config.toml
n_experts = 256
hidden_act = "geglu"
router_score = "sigmoid"
normalize_top_k = true
routed_scale = 2.83
norm_eps = 1e-05
learning_rate = 0.00268
beta1 = 0.95
Below are experts of layer 6 (counted from 0) of a mixture-of-experts language model. Rows are named router (the router's row for the expert), gate (a neuron's input weights, with its number), up (a neuron's input weights, with its number), down (a neuron's output weights, with its number) and show model dimensions 96-191. Each number is 500 + 50 x the weight over its row's rms, rounded and kept within 0 to 999. Numbers have three digits each.
Before each expert's rows: a language model's description of what the expert responds to; "comes before" lists some tokens at least twice as common just after its tokens as in all text. This comes from a sample of Wikipedia text that the model never trained on. Tokens count by the router's weight.

# expert 11
Description: Work-type nouns, word starts. Nouns naming a creative work after genre descriptors, such as film, album, series, novel; also word-initial pieces like En, An, Ex.
comes before: "|", ", ", "'", ". ", "-", "\" "
router:381513526536567359525494436542460570511520523564511458540461474557540540543537513546477526554483526560459482469479471498432592423471487481458527496457532486551487450452494548400534509517540568474389477469512469495546524537594529482421512484573399478406479492551542532472478535422462480492
gate0:520448473600520471515596470469536427514526473551505432523457504492481449541483512494402430459568515528509533555509546504502426484504502564611460500489557469517505570526534489527487566507508499515524474439578445509388565425477425596592558602484420529420461528592475439573553564476544457469
up0:468432434555515411508410522468487452494409404554554599503442500488569564516434585398463488432556494467465490452461522491420459531618431494591458470471473556547537503441473543462561592583465459528475480585482496473469533504480420484515469467519473354507458485505559488624484401461565507449
down0:541530470481524506414539451565485558511464548591488449572528452569423466480478497504432452535496549578516543547578513484497528509483449475516460446484504518492517432448443414471428436542540482596533564415507581433483494555454481509507485545528444440466544498453456505498502533426446629558
gate1:389409534445498529457437423568509561519517477478438487414476344528517456502403407576443471555556458467486497494396449487447501524513446471517554482572495484541551449579498580503489522520561543513458500555600472565483445482554505548426548530550494552463565457410537555455477550558469494550
up1:479495555634453516532516494577571546578489478461406409419499549525433527543420446480441559445595476424562498538483593541413513351528464533547525506546468556566544527483521550418459538518517500484411549493513549524478512499464513499622570413479500360526478473528496398535447485491426551458
down1:550510513517494576495473532462414570444456442483503518432559462507540540461439500546422466521576469535599560476524464510504386452398449494496556577552502578473559470562487492509444557444571505521466434550467481492424522525430461588568521579478473590491553481473593409458501541507509488453
gate2:527554436428526497556522436461528517460485577535516466424449475473498490484499525464449552530496493425560573569551465426442486533394594518464447604512534500494482513480503537561413541501561479531494531427480427445518426431489586526532504504517442503431444476391422441500575598527513533420
up2:562511401490494455579502505552484482422491461457473459484522512416505422493620490519478535481433476419446458550535546569488502521532502441523427507427449526428519621560564537482465470450441441469574497485471533486540476511488500522501530547484568509504479572536592500533557584559540503484
down2:506539478495466525495519466433545526368513492513549492472506496462469542509578424472510533519402554430443430473497525536460609425373504476552479458575452561444527470503478538537511479530432463605459548484519495491421509616492473469470477503501503536487469499557519451496492530531478524629
gate3:496520497448497468619561447486536518642545503528491416570450407478526458529527496520504510534575551467588498554373469493544553458522453427411576516422455555514523427483597521446530500463533497537434437508535515500578551488575495428596524443521493392458470471490419414510455521540542457502
up3:507556429459500602565565493553418516439490433586518592549483449530465542568531441577522548482526543541444503562469491458427607473479557471449559501557485465464518543510478579465412447461509479524487496511496417535582565455508529432512463437464521436483407508451504522535549531538537525534
down3:428476471409457454494553538551424418396463516491488415528466511564474524567472535522538526490598486497496496528499599399500566634567533493522458464490543547431597507495497561463490507489403510464542467560456477445440585513517552499549446556524499493530387452533494477580468478456496521622
gate4:488457341557467509457527463495473556399456573625529474505549523556488487549511519515449402507445514573515485534509519458562490534563503425518464527565534493497521518546500618496492570479505473494540430617501472464518532410561464532422517492411477572432435473498555465485474485436638500434
up4:518476528487532522531508544461536472543447449465460598521525522506430459467423470539426536543416516483466542547558556477519499494485624515581432442537496441470420420462489446396492493415579492485532494468552501541590471545520456474526397447483496457450494454475515633415517472490450582498
down4:585556395434500505543556496588431474609521498445404569588483471555524479498521396453541524485526464462511419468523486555456526570497480550522527575578479509384450490539465590499430443534436460594526516637494555499499444505502529456539480423553436427572495510537522513452560502513443498463
gate5:509498496559442494502502455519536502448557545446526478512522421596620541484503491586446510493479461529539481513540530503469507520431511511513490537480563575542426520496559532383521589452432502523496516501501567490478516441461503537448475509603483515478504611549514435538530467540502489436
up5:497443495419455575478457399469486566562481499518474556572496480408362392539467515517465576607490493456523447562489531521462512458539463457442495456555459580568569468569476494538496518461420525504494606521530451527481488550579405529595505570526497517475463507509479536510514484585490565468
down5:567478524549546469486529418559554546508555482517535529479550437540448566504443463464565541441533547468449424490482440465524536554480426490540465611505503540517501439456538424559458506484506385502530481428465517458522408581525537508467521451494521617399484588397475488440520515485415411495
gate6:507532423500416471525498474446403474507475556435558508553509387442486481524432589437517541488495524509441483500542584498520413416568475492511524474491479585538481529488442527487522499473486409549511465470479518483388594506527586484462511469618509470435510506507526464515515431555418621531
up6:502468499429409386501389497448464460550445425500488549545500483434559528521522419616542365420480476447502471555469494525396501511561410506388486452495497425517580529436478492541470533467503445477502455540440518545497549499568452468447554549540466531499548559454423483524459438425507435589
down6:492486537599582444366426600485535534537496463573552425471577401505477514467487508518541459537517549511457440602554559586526450417498457488468456547539501545534508449460516536425506548523505585572443529540440501455459524508518444553476570435554524513502484508573432414415458563437455543561
gate7:456547490468505535535518440588503591522488432541500524505449523493509546380461504439469524455493404550588468429448445525506489557482437552472548480457557426497453504555557473448477537508498523472497457446488585468501498462477460535527414582558447456432534561496555635486555466467462556541
up7:473469487517412522527615473523452569490500474495555543533512450358487526519471532574478446498423475597497520575547507456475445597553501492427389467413501465513505523484469524564495493602581539443473405517497449539491561497493449487505493532440560552497553547562476505452460506492546484522
down7:558540507492501480517483443504515431471479490550371509461477511495534499504521464471445593608458589460449449494409521456498525553525502504390499570502469479626572423393507382513505437550520488528524546457562451414587533457463475536439469540478390468512379466500452499528516624482599499487
gate8:446601466562539472594411415485457506471504518602579430547532594521490502511512460479459529504488528518496551416359545562531472570448505474415492477518568469569508544465622506554471491491601504497513479474503572475539529514560487438591571619500489479435398411475533502535479549448497432547
up8:516453573535485463478535501533539493579566437369513585468497436539480459518441503532555456458553589476465450532572468460506426402516384460541571565529449459373491478487467512573600386530411436532500474421529442466502464493539520522425499463456585534545544582436509454485452440573509592556
down8:574462667639443534512465509436497532440523583485515449537531535515442464608518493555374441435520542456512572582478506514509437462573413531499493533489524551442396562372532510520552498564479613442462506512531375459461509480517565512508488515457560618551450548489403473473569524510577458506
gate9:482573497532535513509491427475483472481464375589552407507502517584525417480471496492436467525492515541509476543476494515528478434474457454460493524545460510480458522539498574426494479469590483532435533515501456464557595535556654508491490530543538483467515465490453500580571500404478531531
up9:462484408538458463532544503442434509576609519483480503505548558451514469463457588513454434447425574544515527546518475573494468513473472505559431520502528552539445528447526535623557492548504566476525472508516435371492526539498472491568476562556530503492498527535513555528434571439532509530
down9:517535406406439448485512480454511440427542496537396487494492436510438536530506455478479528603423546487484475539506459510492510518412508486407537547568396465509508533498543558473437466501581537506497449438485535466504586470443541461412421545391532463498498513549436624546509548504461574609
gate10:469444437510487478540497449435386480493550471595527460454522458526462562552582540494480464529569460586477438441530478547487432556487499451544556572460487526531535579463601452528526492525554534516517436567505523455487508544479479548538447502456447482468459544505440598532536561507534473522
up10:511455526460485468456493436472514517471527562527501564490429576564567525513472362594545469487476571548541515541559585465468504483470468528561448381543533517514408419483536463483482511520556425594529474439533472354501535584575505501540425574473519472505435497553453557500418528569488526480
down10:438520547548413422554519428537517597413514418558406530502489524508498572571471468544474523493456507504513429538517476527398475518534527622578506535455645490550432509485573471516486563486484518451425447498554556489526453515540479539475528457461498593544512411415450478466342496545530540523
gate11:512473473416444483554526436509486528412494501429620521591476542570505462509452417556452524484464504491566577470463470524531582610538493419519539518554493568524512477446512604529529498478518495495424457537493424487381419459541484509497495542552439496458535436609444446488472413497586478526
up11:415582566539537390409522471545518494466446501546448454446472542460511488438568496524486509498510586553490526506477593541532564432528602487482558559520524508482567544546565368533498585484533493468541498452451508452561562524490474519507460476476563589487503537421521529524521455483539481476
down11:478516576530567396356475457483561554549516481496505512574449572438435488525428487493548452486572481572554457481552528498343388529490467512486494448474574559490493436499508484516601437459491548437488539568525437512411557450472584443432421467457530439421620488523410556533487533459478484465
gate12:417447528496415404535528447461439521485560479538479436444460531577472522444538532490453489505453530523563577407468535475539538565407495501518479531588475442559482487466565455529469444526506498609390495575516457548452496492473546556481437519526532479490550484528489474526474584463436516594
up12:521480525490555556439482523447524466494482564476471477647461546459396405494477525458450474500531487509477542478542476551510503483534505543471485570492425470479494581537427465475562558432460549390462501443477569478477467511468448489444517516452535467491459513522470493515409407459496509549
down12:416523521519400579500441620482480537477490479510528557525535553491466427543511458482520505387482520531424447428502458584570486479554559468461492457496392527421531543513564469509446535598484515465491466493513540540528428465531498423451491550556511449400478486531463454531517530522477499371
gate13:416499537433516480552569484449469612474476571508498461521469512617514450504465537509519512525438557491485559454583489464484456509486506576550408532420529553600559473469539542473547582469524485429544394587484471434546533511546507605479451567642494472434578555570526531543458423522541491536
up13:556417536517489548472582506439472618515502534506464519523533512503532538442396519583409561508379584510556507455514543476428553543548550494586474506556466558639510400436527483390499464428468537491510493474437536460560467467556496516437355567553493477499508496527555471483547542478527537532
down13:497473465534488501529452540491518479502515523457503522550520499573607481501533581479651419510503571457527579556592598472482577489509432532534486567529542415530510492450557549550566516495511449570572430555490476495545540506589478533521484569448440493550456534552513552482578491440519519415
gate14:372538559494533552591513491588454607412457528575450481446487431524551596372412479503446488508509494584518553460485454443497483530484523534507447556576520548490513473557501554505568477488486558464527557495516453527548502454504521535443546578516480508427540459462501609435522509492586459593
up14:466496553442454509530461518511486548513423425476530547518521508538447479552489558400470520508483497508462555462471555535581515626495433486471480609583473563511534452412439348583528514479453506537529446508517489551450502516531512621489574540556501508476547508466554534543437571468418525574
down14:437541533521566457494495484426543532547569481414466516539448497487453473528505522547510497608558538524569566549528499495543504507454589447435460423454489570481545602372495515556493519508572561525409490486499550527484542481595480460564611501539483495580337497514458531530454485634435541495

# expert 38
Description: Of in titles and fields. Of and similar prepositions in headings, list titles and infobox fields, such as List of, Species of, Place of birth.
comes before: "the ", "of ", "′", "a ", "also", "his "
router:385567467487572440487552446530449539455531467477614514485439372527486521525502453609521488502504441436568549535592523430465528548371512525479509501451565511438497550571510473427459498493548461568496434426502484442482466448450466482498447607442479563423479512450451552424506422423503543536
gate0:548569474516493406473550488552529440492479444489497444428518465533515561558581490532462532447429507404538497463577458532423469471456503571582559499505518459558483531564517481441433489522608465431546485459554455563491481491488448476488581470433659534469480500620556530418540479483435490487
up0:487336474479523500526590525492470419562517473453398535447593476413586429512514546451467502487496370485482436502600502478522440501518414499555506421418495548502494458578588474475478527437424557472539397564506446543450523634472454467542535539525483497479543509575539535474491526463496528415
down0:489554538433592422407471495489452547512319578533496509455533514456504571469462561503611388464543484483526591576580515459508517459443536572482490604537560486386530590508463550523445493453493427482454408515525387508578579603512469519517518567465464480537483524512513542526549568488483487511
gate1:446623415509486549454547464501474556413558386560568443439446423484479468480426523529475471491571511471589466541526363479562445528466452459529412521448528581500506408525577490436529565451437513481523479434521402438465457465402471501430426432554438533437572458568491523497517526434538471552
up1:463599493553541501494593504548487484421452467537533489443456498468497503499433514525403530393596540426582491555563494456467473596457425425521443515469565449520565480531539504444391545495439543501440497364492514477559428485456542500501512556484410488518534492508465514456510478458639547504
down1:560492466466428437490545463496557509501465518526508510529590482442515450480450552518436535507505442490518617487458483467400471507506423464491519483466474588454545480538483417516493435463424520570506534486412570463431537374459473468520550495539519517308447445505471541564484553446469550488
gate2:523429552552577520614589484628518442449557561500562519470501578484462497542506496503488472475491524522500511468518474476427498585431447542526533487483465457455451503519575538452520504539504507498438404519568530470553467517591462585545478530389453463450504497515425521453546468448496492632
up2:514479430528538454468492493503447466621465430522536482564534493438473478417527534548476528458481479500356475513462474431560510514511452486462449482456538500521474502493486476521517500467506454504509565447474509495427483556405534476501570514572599470508466528532536437522593448471481500534
down2:540551464528508547468434569576459458451516460523493378451543565536526506499519497452558450539492439468433471442553405554496511523442556529529480489466500453662496561409506596448409544531437533518478476547518442532510564449474429484505493454507585590481444484529509438555485418552512557447
gate3:472479447443607442472586468535549487506543521519550506502506498513491588607532563497516487420514394468457548524467583432465474521493466567598468447538566491515513443442483516506533488431583422518564486456494454573516507437547437475450442562539534551484520570580471530495464470452527553519
up3:524527468541573397509539495696495413410572478477558450497497476444497446584505539563493548488494518465508587449484447482472451513519569589581420503488513475530444527554483546469498515535490503419406470443453505512481519489500531536473503559515538485505445460528468538446532545442529459560
down3:531531533539504451413517544496510561580460436527420538479453537419553565530502543463565359447479523439458553525565483412535505526521564412506484543538424457504511620473498566464437421556576524461453489488481426508557494499462551484521454557495544509542539560579562540495491517488484562504
gate4:495535513351526437516440441501496387473486485564466520543578416469495472447472458541473458536465445519536496516489552463485521554496435518546522527471584499572472485379526495505449567492543509485549466602474523422500551541430478512462464447556495375481520475510388589485464452499404488486
up4:522597473348577521459438502480460449405571445513418492497576432460512551479429511560485506556497453482496521475461560495417461589460448536531529478477538548584477434444423495521461560524453504557580452514433475476437499537424520533442454441473487447492529416482465590441525448557412539451
down4:484523513486511502545498496545423472455483565555451471443459504434508546503547586487568483482527498572490572532477504488536439500520507539494463554524514457587501492426482527501450489464526490588468501558499472500493517526508509441503433485577429467583578467486382441425373521455389490491
gate5:488568589568521441505561486524522521444552559541452478557471543553506534436384436468481534542555544534556516536465630490506435537419534422454481523463475496465418516516588536479440498487512552530537455475545452546524418480547515551429504533431525571449435486544500401459432536477480461556
up5:436471471551555495531527551435444603425466451532558444520491492518499579479461456547497534514482506506531523401504476491465499520512553464477502476612532449491491555536566461452398461522490484465524484445588575417485491496570445433401523587446486533546509486533538504512516468522581618574
down5:451567476521458472570513648417461555391570458527482549488512505494535462536471498453474512493430532542491498543523538524598474485477453448479551471381521560555521465407537534556480483501410477548439484442516411469450502397543501418526609458488458463436502460471405441470460459434542465511
gate6:507585529513507583419528485517533517558524473490514534506467454531493473467479494491432492495567533596484540518417492459532511466375522490491521397442598551539494556351488504462501490493620484515536544534457500461550556384478550545519478607526494453448500477439455579512511488452482493498
up6:476535500462467606512467539545509509528533480406494453485421494385480521460483531462456429548572465504542491462587450524455511519523513647517568461469584556494434516443558483473520581598510584500473496610526464483502458390471533475566431484617517443491404407508530484526461480417597507527
down6:646351407531556549466377513507511413499478556479503527517532494540497524519562555513531553512526482541457418575564567523563478467446517547503477421442545527564484470552505573448508451475416478542551602526370534515479547447549609488466481498568555481563477551479450460478522532513441579445
gate7:406498493599544490454605459567420591528520597476482452452505427509506492553502532502512497542451412500466558496606464472575528530416478477627503422456549512508534596535531574467550377469482509567574532426553561488468533520433509513476513585465535499467553526409517544515444431466410549506
up7:555515511478512533516461469411541443460474458564431504511452515479453447515537465414508458431499514505537527504446537521492416449424466540480481514589425416536486415502482496497491544482559575464481489597415527477431515609555506531491529441470447540486458540495458456597501634550544438388
down7:406466474421547477514515474428496482504497534495432562521401396502452530590498561534508399402504499555492424531549441422567588442524608539394623518518466502497430458536489465454576527532523479433491585423625457433461519496472561517466537551520470552428497471382530535511473508537506467547
gate8:511643518491521542450509430589496506460529583505564571557441520441499494425386468453520490566484526457624566533533543532527474551479453579491413565488448539516593455421481547523506473591448504503490445465475559421563472485490454512558484494484499491457404465479421546476448486510472388589
up8:509382493497446392515428512386556532502388509524449466459506456552488481580555562448534539449513544519335477445439417439545426411511481492515533578552447510503463556458468488498454499418556474481448523513486553497430513534522508515521496568532521490517520512492464383529549541443521566514
down8:500429422521557497503597553485565607481511459492542498477482504487541520426466547560427440554517509463544484465515503469499506481407564613596467473479509518510499463498501554483504470523459468542572554536561463516543456419498465483508539473513548456396508465511530530537502472549623524440
gate9:480460541403569461550518511440453538444392519442509544401457554558456438519551489560511471512442485514489353481446491523464492547440407492471482615496565523505496560423487525563458542458533521498411473448487516456494543456550579502440484546556540462473522505441450498515518548485504483462
up9:457565504530562461473486471437556581459503498500542539457504473483604470584544539576434555583410604497526547438523458415476542514420473449443505548479604442505560571519439451484496460422507468482515506488546468524557590531544647493452461515488464441503445528479437521504578499492601529392
down9:548542486524443495471526497537445540443446507435521469448434485543572523503556529534504466538465529527548563551560607481578515454452461602593474503544512493520513543492524550526468475508490511503554438530430505441525516535473451512518551490481482533651603555545439520376629420471454599522
gate10:474436559586566485490465457559479544555595450489448426505549492443503541517541565476477505516543473486632600488558441552529410524524453478555497490482466418485465492510556549539503572554491561522516447480549491404457472444466574554465530457489459449509497457547508447395519467573538375579
up10:536460515479444453395419504512439375466459495521498580453536499556477445425472459453530557526414529533443606432526552503552508413572472552534436552541537549513513495486511484532496447464564440497492449439475529516516471480474480580496509533570617498495418434509471515515507594442403489493
down10:556451549508443505520502434500606542522538516629503513553494484486473466494475497464476595494532513514475460513466502446507473464466466491476507488444491542557438528450541545502557515478563495505534478528523416463526515639485507609509524529537489567365457559489427520369484518507474571568
gate11:454589425517580508500513499550511488443454513450442453478437449476550483487519547555542470494479465486559493535520463447477483570514523533508580442503488545565558546500506434395586444463511439522575459406543448537419557532495570464606534531367449522467531522501580629443482526480459539527
up11:421524539508448487463475507526446480561412548559559530510542452504472363547534427473480494401536469501479513606542443480593556440490450621516444536522460582565409510471502475480547569417504529561403458448408442485495527436487491539493528547530416537493512398455504516505518629491500593527
down11:501509514463457498381480541431583409541497449570583414503525453453494504490506531563555404493471570474528478473305527500424523558551476509529518467492465550492532521576496469476484520515419513458512459544462468512485424506484651450486541456534556461576460526467464494429464365465528484421
gate12:412553493500426510546498507445554488492390489435471404518415385581521503435455430538480530465555473572542520448540485484485490498507514518484473594577536443472521438592536541477453579477604523541427470561482545480450550526452542508540538637556433491467539537462480569496492541422516488496
up12:492411442514467429471436475536434377580512566545482561440472572426552454451422564422495436447440521519505561589477492494472446531372573508546564484464535557499517505429500490570485417499432524472560453504506428471560556521433521491490384459526498580497561468499502450514580498558556463469
down12:490512493520515547561542455579470403489463460592449529508503493419458459553418547453577425546519441512440556541558472525507461579469481548508483522462425433504558491457507416486461514434463417446509451496526465426452510472612483587582465473526478566335526465414553458470499483445498509582
gate13:453497459457517500504580441533555483530446483511523450592398469442531523544507531583509543411505445439573562605437517449426444547461524545435470500537535610498547485534504474512477487467493477577546447433455503456571421480551585466446479609497503593465472476489474533504574410462529560628
up13:515442456467464531443536507423536482416350541500523526455572439512510500571493487505409504506453481448518500424404538483569448506431536534439536553513480478477453531445506554515438551419529430531523470467530400549541476516481450485596485573564449603512467613453401489533568534524507505450
down13:450506515554587431463531433488608499650510426512433536518461544553530493444497393532483502458553491481557472564386659538440531464513508518533526544497448485466442442500532446558479337544506507471572498442524460600572509469578544468584554489516474505470533561564486574441491448489582462476
gate14:475475516512538493436464430503446500472559529480563532534477488469521443434498523506542613487533454582408586460476581449382497540481518512523443540525429485508536545479436531531462594510563452451496535552421458602530504536570538557496477426532528484459509406478514528478520502505490448432
up14:513493577450524496588502511459456545496427425521491434501530600538469547482538603446454461502465480484639386540504447459472505480479533566469521456518575454504523470508507492488514428406555495499411519446570537455518586509417457537509530606492431564495511573456435419502381625495498510490
down14:396447536495425549487459403494553502514508593481520416527564523468563511532490455526481488468474554455439530526546513532502512462527485470510435534480503497442482550491467568472491617461508462452589561487515386463392549506540525502427519435448569569625437573442504485524618527606536488510

# expert 14
Description: Repeated table filler cells. Separators and filler values inside long runs of table cells, like ; 0; 0, —; —, | |, N/a.
comes before: "; ", "|", "| ", " ", "0", "0 "
router:540498540562546426448504343514473546566526461501450408460439460500464441516509499506447510496429427550532460564486567518505466487538485487467510469473580560568522527545561572485518487479544550476557477477455429544469548450561552458487535471550535621439475580489578512446606504504464462492
gate0:477440495514506500447561437485521476568498388479543449633510404501528508561417420537569461566450464463449479433518470499448458528469472418509586492511494497558514457527521561483550504429477580445542410478502469526522476413526505532385477576595435486390540624483521582465599439452476488563
up0:526544471553468501519523524455599478409527496541502457504432488540573606511430400491475543492493541493439480415487546500504491426555579452409560475482514450539462501482480567529391544495557490540457464471511480588554476415527587565529472522530506520467435562444577575476612526498444471569
down0:519517469498451451523474525518399349447482525351506515522491550578501475528466461414416457486535462500453499585477588499564539543523590504535453457569487479470476568487490523565443486528558449549538490554486462498505552451379512480509542508566472435618507449527541465437533480490391444527
gate1:491411518459490434481569500477438561622570540588456414519434464446512579467502468521511503483460444544502525494442479471407584559479476478533567526569557547470552576494568539437447461497510597471433500611557437548413504504514534480456421410572432610456511459402572499462553505490489447541
up1:493451554449497553534524508581487543556505550541475495446445466381468463460457398573542523505493487472501435499405556446421505588480516472521522527516528550452599549483480498546502479490508649447480517494561383599423418477517515550474479486636490581484411450485563525597534574522520510485
down1:576494518454450533514487480490463585409450477526474573495543510535459551530493572523509485564543398487525488415454469470531467494537587536499560391531438496479532555506424535588473444595513542492336513486528465470487453502443454452517439426504548461502633404530545546509425532499484492527
gate2:521453444469514409458518437484474564514479463466517513477527522507475496599473500522423388545506475465543407463446541491449475502574507505537523544377606570590538481485606469520550572543517486545576498437500464532432434431381564536602484542559514525455522566515432538518384491542492497465
up2:564570479574455424396392527386521513472566431439520499504460442572540550571521396456505460473464515466620485422540591555523459406502405525532485478471490520544543523466484521439502518523514452538545463513540518447484472501463562578567470449555583531495539446509503471488383490528369482408
down2:500476490576523514382399484484550408485541539529528507524466501469553546515452476498471505581492486500486568450499530401533484468534483475552586503456510567522598423550552559486616509457459487468488422539561501505519415456494559493465509467547510501475551630528459524550515458498483502431
gate3:450445522463435531570511470557485490533540527472602448482514484485464514504419490523436461517428421506465477513463493531423501594462606470467521466449423555573647516473540521526512483584487427451492477582566440541534541458519554484558525407595541503440506442563505600410552475503499443559
up3:512463446607416582439579530565443474379578480527502550493504508506543482504563425520535438518577508496485470474527511432531454495498441494503467552467539541549468572492492563560471472463500434502487467520523522470589497548532463565532560441391483428481509541377517560564502700567505502493
down3:515427420351539459532582474558464516524504498537553496508487497548510508416599430556491607504475418573545486430475522505498478502525540560552531502511402463510430558519514523516529505507527426399543530520491555482576508458594527483558478507611463510487423434540567578428518496578529477486
gate4:490479488474485457485464489547415534532499488557462510456416458536506527503461623544527528508465473563589556381548562394423553589522507509509573496571511479600463592504476458526460492554497561504465445547497471549464563521531493548492543474558469462479441485550442430498454524453436445593
up4:581463476485460576492461514395515470487439439526546428451464502501393511539533519489525472529482476584441389507423451464438480507519453559503461519521548537465446505464469518439528545552541505568594508404446494483566565425548359472538459595455460527478517512447515594542474499431502501539
down4:547545493591465571482538624491441491584369458501454463439528462565574474530582557541414538536525520445488505400515528445566539479584487403497445485464446484567534424548516513488410506508504538514565602477506424571492498522357445523610530444535489555449524573496501481469529589503557563492
gate5:403491456507533509536565496445484492518465462483528504554462404495465539579462496450447508560520443504488484552434557426526548510383464550495500527484557421597390428536560507441454526546518554450501381406531526449493512460566443477541493521468487571415426529422474514574539524506478569542
up5:599531540526545482512523539556468469530497514615461464532500507483438393494578514557440511491502538527558558366554451477499499573505498476446539502485499423437496505479515545518565438402550437540540554555508457593465456541511508506496496561489466499458617542551530516450452478514439453518
down5:548537574402492455493463478502501518591473543452481601463468384499452485470527451544506389438567462498489444511583516570493514521496470537432533549536543511504523555419511465538500512525496506514499493503505502477563456535481475503526514452550388441532422484499441515498465533513464463491
gate6:527535481549529626561474507477527573363524500500464389487520496506552533530438512534503578518395461514541517551490526490492473533496502478501462499531471549469592439423473512474419509488503491403606437607486447564521467613502545359500602478534510450454506440462497535431579524613452534570
up6:433543515432524538489482473392477536521491603465504506574532478511475459541554494521516441519567545347523565560488495553515582453480531516465545557479491507404470492388446501552512489462530432466441466367472552501484519497552520520544493488614517494486419406484437493424494490451543490498
down6:469480533444513605479499429414481516441549538524560517481495447542489587461475546500580574505447503593566440455548430515529551507508466482467511480517461532469477467532487489559596540458493515428518512463539543485468538494590592509471411489528482452499480588494493565454462511574536446558
gate7:393413561579510449504485488475470481538565499549495564458461491400622526448392464547481496569576633474578575509541500505528628502490479497548499526544454558495419489434469525575466533455553475484513427449543476519541508551519577455440480524454463484486471503442549506487507516561503475569
up7:527486507487475396473453543462534390501545511620591566473471469481591537449517424504604376451488566571533569449555518494511497459476477476478569530494587489506339486473520536483530651519612558456522473451453467554502535521507560459526528527494519539521441456475508489590525561562475486411
down7:461435481438488563525461608471473468546422527444559525478549548488499450419475480505470423464570488462325429548455555529469490444527503603488468463457591590467420541511468496536481452478423475506499546549459461541434489502616507495499463490494452437603509457640519435436483565541499489574
gate8:508483514561522464518600441540520560444586508457561601564461299545473489445501522578470465505477493547450493452486463406499578483490471422496540447482537521494389503500618564454520504460563569555527448483554559496536522521506410498425570528464459495433503606424532475496575485520480513582
up8:428515520542479466476529462514543448429522619607572430482516568438543469453376524468458496548441467462524564432589447468492531514460597561554476496496508425592452488542547497451565551487487593584467576458547518501529473513509474572416584536504560571466414558519552515550445518434490446509
down8:414530372474511477498544467467534485397509524410534467457569518545478438588584506522504426510415483557506435546531537511481497419384470576478455511517555617497480571598478448500480452490434527477520590448459545522448563394410474514571503499430510582496489483526542506488578541499535467503
gate9:618570611497492506464533425562543434529497531506497559514508530473427456503470394565438439479534416509554454527400356510465442545481540532539511517383548496509385403533524506535527441585501488504569498521552560455455473628521442431489487555457472445431488529472496585561466516494504465406
up9:486570465392511518446503428522560462575497468556495527511539430492497488476574456489483542464556506463442536454432537558447532431464524421525633542461484471459493519537564463545572481526501430512513561570464522490507460504459479519503445603520501378487529603608519538540576436421594495504
down9:455442437494457380469489578492392455483468493467467528515553437418554521503602569507481535484471580529497551441598477422486588495522548485446473445452442531593575448453518507525527489488617494495423462517531492640412534540480409572552462624487458579586525506501514529468397412450497570489
gate10:529522512485562487524502479559505513468556460458490492522507442472551474434454456512457481487557469505468473474495567362525485578443454562478472547421545535488385461540518527455456633589487470588516413409579434373459500487489468438551550601489486476475477438495481615506554555570584564352
up10:443494453546513599570581531472467567580532514550418421512461556473486553464499561472480468450419531501487503417561527508490611480527575457414382569501406362469582645597486449509516464500512549488418513506525534489547621434546489527501495508540500408508443480488552496521494483438483477540
down10:537532544596483476494388515531481419536541489571429402542485514565579591478519531477489450503544566460491545509575492512492527509449511555606494464473588488464602518492480457446411527483441527537476531538463415564519490497553455414508512440448559471547550491452471517502431493385454547543
gate11:466525550516444444551500401571516513526379558615538489504460485524435435469564484485396392478460464490470489545463515516537417528496449465547484529438524537544472448466577558455539541526485465576436437521481450529457526553513570550525521520623598413406606609519510440540575472449551442550
up11:490520462544526490486506411461507460572523474485537448550551487554501514528465430418466436484544544440557557418496464395525566482424431553599553541560511539541533458454577553572515517574509484503501474550535543482510496481428406535472419542494477402431501402509452566518497500439589452560
down11:565480398526516450488585552461381499493502499529438485573583472496604354495574536545494505541488482456432449457459416499552608553461485522493507415493484500524452484535535513518534485500493489456379607545441536557476405408493406551474380473445461521501494505528539510541440594458434535462
gate12:551488441558544558538486482535472468474507520520592544472583409425577502475536489534486495538567579612451520488437463446507554501504596542600502497569470521492645450490512540541500493438468550531439502514589505524471450508528536464459490461538552427467523496541494504531544580394468609519
up12:453525478485484445504536547510616458482453412544570576537489554470537527483455527502591560555509445451582566469451528482545505604473397473470455513478498540453546507508449475509451554612553484591502430553613521591517478513488617427567522520549527496521485438504508527517519421479319476486
down12:501514412454377523493518543464454568532559483473479541494478514394482388496567441536433509624520509590478542477421451451620603529588526552517543562455433510485496557494552543433475472482536539491400451482476466441394469573592530435403485498509486471522522543469569451560483464436422526458
gate13:575487550410462508379451502500504534514452515451444536518433514490506437481521504513398476578491440481487641518414506467574464432549539442539563499453499556513496435532494521517560479520494454530470544471459571506441443565497582464472484493572476325465456482530509508542500425490537362558
up13:570559527484504473466534483504563582492425587453479557452561404473490510425471545553466468600464435547515442444484580542578436523499558522541493506466445520463513528457438456507618447443431443519514558522419443531493487516455515463472470506563635414462535508500499518545560472566561481459
down13:550478583441465478466527470465556489512562522475478500528551457552435527520549483418537448428520543516514478531481548477398547489594443479398495448557600487532529526430452498570483521624541424454479510464512589508528560472463471550556484575405478503639472522572509523423407518466466539539
gate14:554599514481536507467407472487458479580527457537503563540520433610512481602564475416458485471510483447506469533411432446586533457455461464514570537456581557548477482403475448440536431482487509553522443509519333526557450558423456484569452556525528546456489438497501547487492571479480470490
up14:492469562444584463482526473508515486515491641473475378525487571625521529422447551489529457541557511492545453545560518527482468480533463521442502522521492444462463520484494520463448498483480474482430581440435485447484468553596588489531431503460490512490512445495480484468471530531499363568
down14:530468409517564432461461492491471442473482452426494548503503443597504461503499530449507450499502418559535360573486429461516517440488420434531482548488593578445558535550508485552454468488619488510462478432555454580469493527435436547559518485528475534423519483523497538516523500468602531540